python train.py --n_layer=8 --d_model=512 --n_experts=64 --experts_per_token=6 --d_expert=192 --d_shared_expert=0 --activation="tanh_gelu" --moe_layers=[0, 1, 2, 3, 4, 5, 6, 7] --router_score="sigmoid" --normalize_top_k=true --routed_scale=1.0 --balance_loss=0.000351 --balance_bias=true --init_std_router=0.0335 --lr_router=0.000339 --vocab_size=39079 --norm="layernorm" --norm_eps=1e-07 --tie_embeddings=false --optimizer="laprop" --lr=0.000593 --beta1=0.9 --beta2=0.99 --batch_tokens=[65536, 131072, 196608] --seq_len=768 --train_tokens=1248000000 --steps=10808 --dataset="wikipedia_en"
Below are experts of layer 4 (counted from 0) of a mixture-of-experts language model. Rows are named router (the router's row for the expert), up (a neuron's input weights, with its number), down (a neuron's output weights, with its number) and show model dimensions 384-511. Each number is 128 + 24 x the weight over its row's rms, rounded and kept within 0 to 255.
Before each expert's rows: "comes after" lists some tokens at least twice as common just before its tokens as in all text. This comes from a sample of Wikipedia text that the model never trained on. Tokens count by the router's weight.

# expert 47
comes after: ", ", " in ", " | ", "–", " (", "| "
router [118  92 137 146 120 125 105 128 132 130 149 153  90 161 136 132 121 114 147 133 113 113 153  75 136 154  96 153  92 127 154 150 139 101 116 123 122 108 133 165 106 144 126 153 109 140 128 137 126 124 132 121 168  91 119 131 143 136 123 115  95  79  98 163 121 118  98 155  87 162  97 167 146 133 143 117 152 175 132 129 170 149 143  92 143 135 161 154 127 135 173 129 133 163 141 137 114 106 110 134 125  72 146 143 122 118 120 107 117 108  91 127 129 113  96 105 150 129 152 138 129 130 147 121 184  76 126 115]
up0 [136 117 116 100 154 120 148 135 150 135 136 198 160 128 162 100 140 155 169 157 118 109  85  90  90 136 128 133 113 134 148 132 139 109  64 104 110 113 158 153 149 118 157  94  84 122 129 170 141 136 164 193 149 124 125 123 142 164 119 167 124 107 153  86 164 129 137 164 120  95  95 137  94 129 184 165  86 161 153 141 111 144 158 102 120 128 144 135 132  74 132 106 142 159 132 160 131 114 113  56 142 166 123 130 183 159 165 133  98 135 173 113 114 106  67 130 158 136 130 123 111 146 147 144 136 131 129 125]
down0 [137 132  81 133 108  97 140 130 166 108 148 178 136 106 152 141 123 139 134 114 148 129 137  93 150 123 144 141 119 139 135  81 120 150 157 106 134 115 154 131 153 136  98 110 138 223 137 131 140 175 103 120 157 170 117 123 100 104 132 122 106 115 108  69 125 139 118 150 138 125 126 132 144 127 153 168 157 116 155 141 187 122 147  92  91 125 155  88 108 136 152 112  95 121 103 157  74 104 147 119 141 140 116 132 114 141 127 125  77 145 144 100 163 130  76 147 135 118 133  89 129 132 158 126 129 142 115 117]

# expert 41
comes after: ".", "°", "′", ":", " was", "2"
router [153 172 159 110 111 126 114 158 122 110 154 142 132 171 125 111 114  82 162 141 138 159 112 152 115 131 104 116 159 100 155 131 123 119 145 124 177 104  93 113 104 145 151 154 115 102 136 121 145  93 165 111 122 105 143 124 148  99 103 156 120 155 137  96 125 158 119 139 139 146 158 127 123 116 104 157 140 145 127 123 128 130 152  87 166  91  77 138 124 125 132  95 152 142 117 106  92 116  99  22 166 108 116 122 142 123 136 152 122  87 231 114 142 108 119 164 156  79 111 175 147  96 127  97 128 156  75 123]
up0 [104 117 154 131 184 113 146 157 175  97 129 158 134 160 142 140 141 119 121 151 108 128 162 101 113 131 119 100 166 111 164 190 111 142 103 103 115 127 122 136 155  93  75 157 103 104  72 168 141 112 182 140 139 112 137 102 123 160 125 139 106 141 106 113 155 123  95 155 122 120 101 165 129 132 110 170 100 171 169 133 115 167  94  65 122 159 114 162 178 122 138 127 135 130 154 148 137 119 127  90 124 127 145 133 139 127 159 145 114 146 198 122 143 129 126 124 123  95 120 141 120  87 139 107 140 147 128 149]
down0 [138 148 101 149 102 181 111  97 125 184 128 164 130 114 104 134 118 128 144 138 120 141 119  94 139 113 181 117 116 156 158 112 127 151 149 154 134 123  91 127 126 160 137  85 140 158 104 129  81 166  85 128 138 159 131 149 160  45  96  99 117 103 104 146 160 151 111 126 181 121 142 127 122 129 143  92 119 103  94 114 133 163 145 100 111 161  73 183 159 158 152 161 159 110 138 145 149 132 155 122 135 155 126 108 104 139 157 136  98 129 128 141 128 144 155 125 139 147  91 146 135 119 120 106 103 116 137 129]

# expert 8
comes after: "\n", "| ", " |", "1", "2", "3"
router [116  91 107 104 119 112 125 139 156 147 139 119 104  93  65 119  98 179  90 131 157 156 106 150 179 113 105 145  93 128 121 128 149 150  78 110 154 107 146 100 138 163 108 104 111 135 111 123 120 134 134 136  88 136  86  87 122 132 122 114 136 160  72 129  92 143 105 132 141 120 109 148 100 122 134 113 181 178 146 154 120 176 118 153 145 114 130 109 120 143 160 144  83 106 135  90 132  65 137 132 152 114 103  72 135 142 165 148 103 123 148 144 128 109 146  71 127 152 160 118 119 108 110 122  88 161 110 156]
up0 [122  94 141 123 153 119 110 121  83 117 139 182 116 135 154 141 130 101 107 160 118 123 121 142 117 160 140 112 146 130 116 155 123 101 163 119 116 130 171 160 131 141 131 189 156  92  48 120 123 120  99 111 179 130  78 151 101 110 122  99 116 103  97 115 128 154 110 134 153 133 117 137 146 111 131 161 148 119 151  80 110 130  80 103  94 118 158 108 121 124 126 141 171 132 100 176 131 135 104 120 109 114 111 122 116 159 159 109 126 136 177 115 121 120 148 134  87  69 127 134 109 108 109 117 108 139 135 116]
down0 [114  83  94  95 113 133 112 124 125 139 133 156 135 170 121  71 109 122 143 149  73 121  91 111  74 121 166 185 119 104 135 168 155 125 146 158 157  72 119 120 153 143 168 132 122  98 119 137 105 136 163  84 141 122 130 119 146 148 147 125 131 120 177 107 192 142 102 120 104 126  72 107 166 121 114 142  92 123  96 140 112 101 141 162 125 112  97 130 116 123 142 123 129 133 124 118 110 123 132 120 136 176 118 120 112 112 107 139 146 133  98 196 140 105 126 166 119 113 155 130 158 131 140 147 163 115 126 170]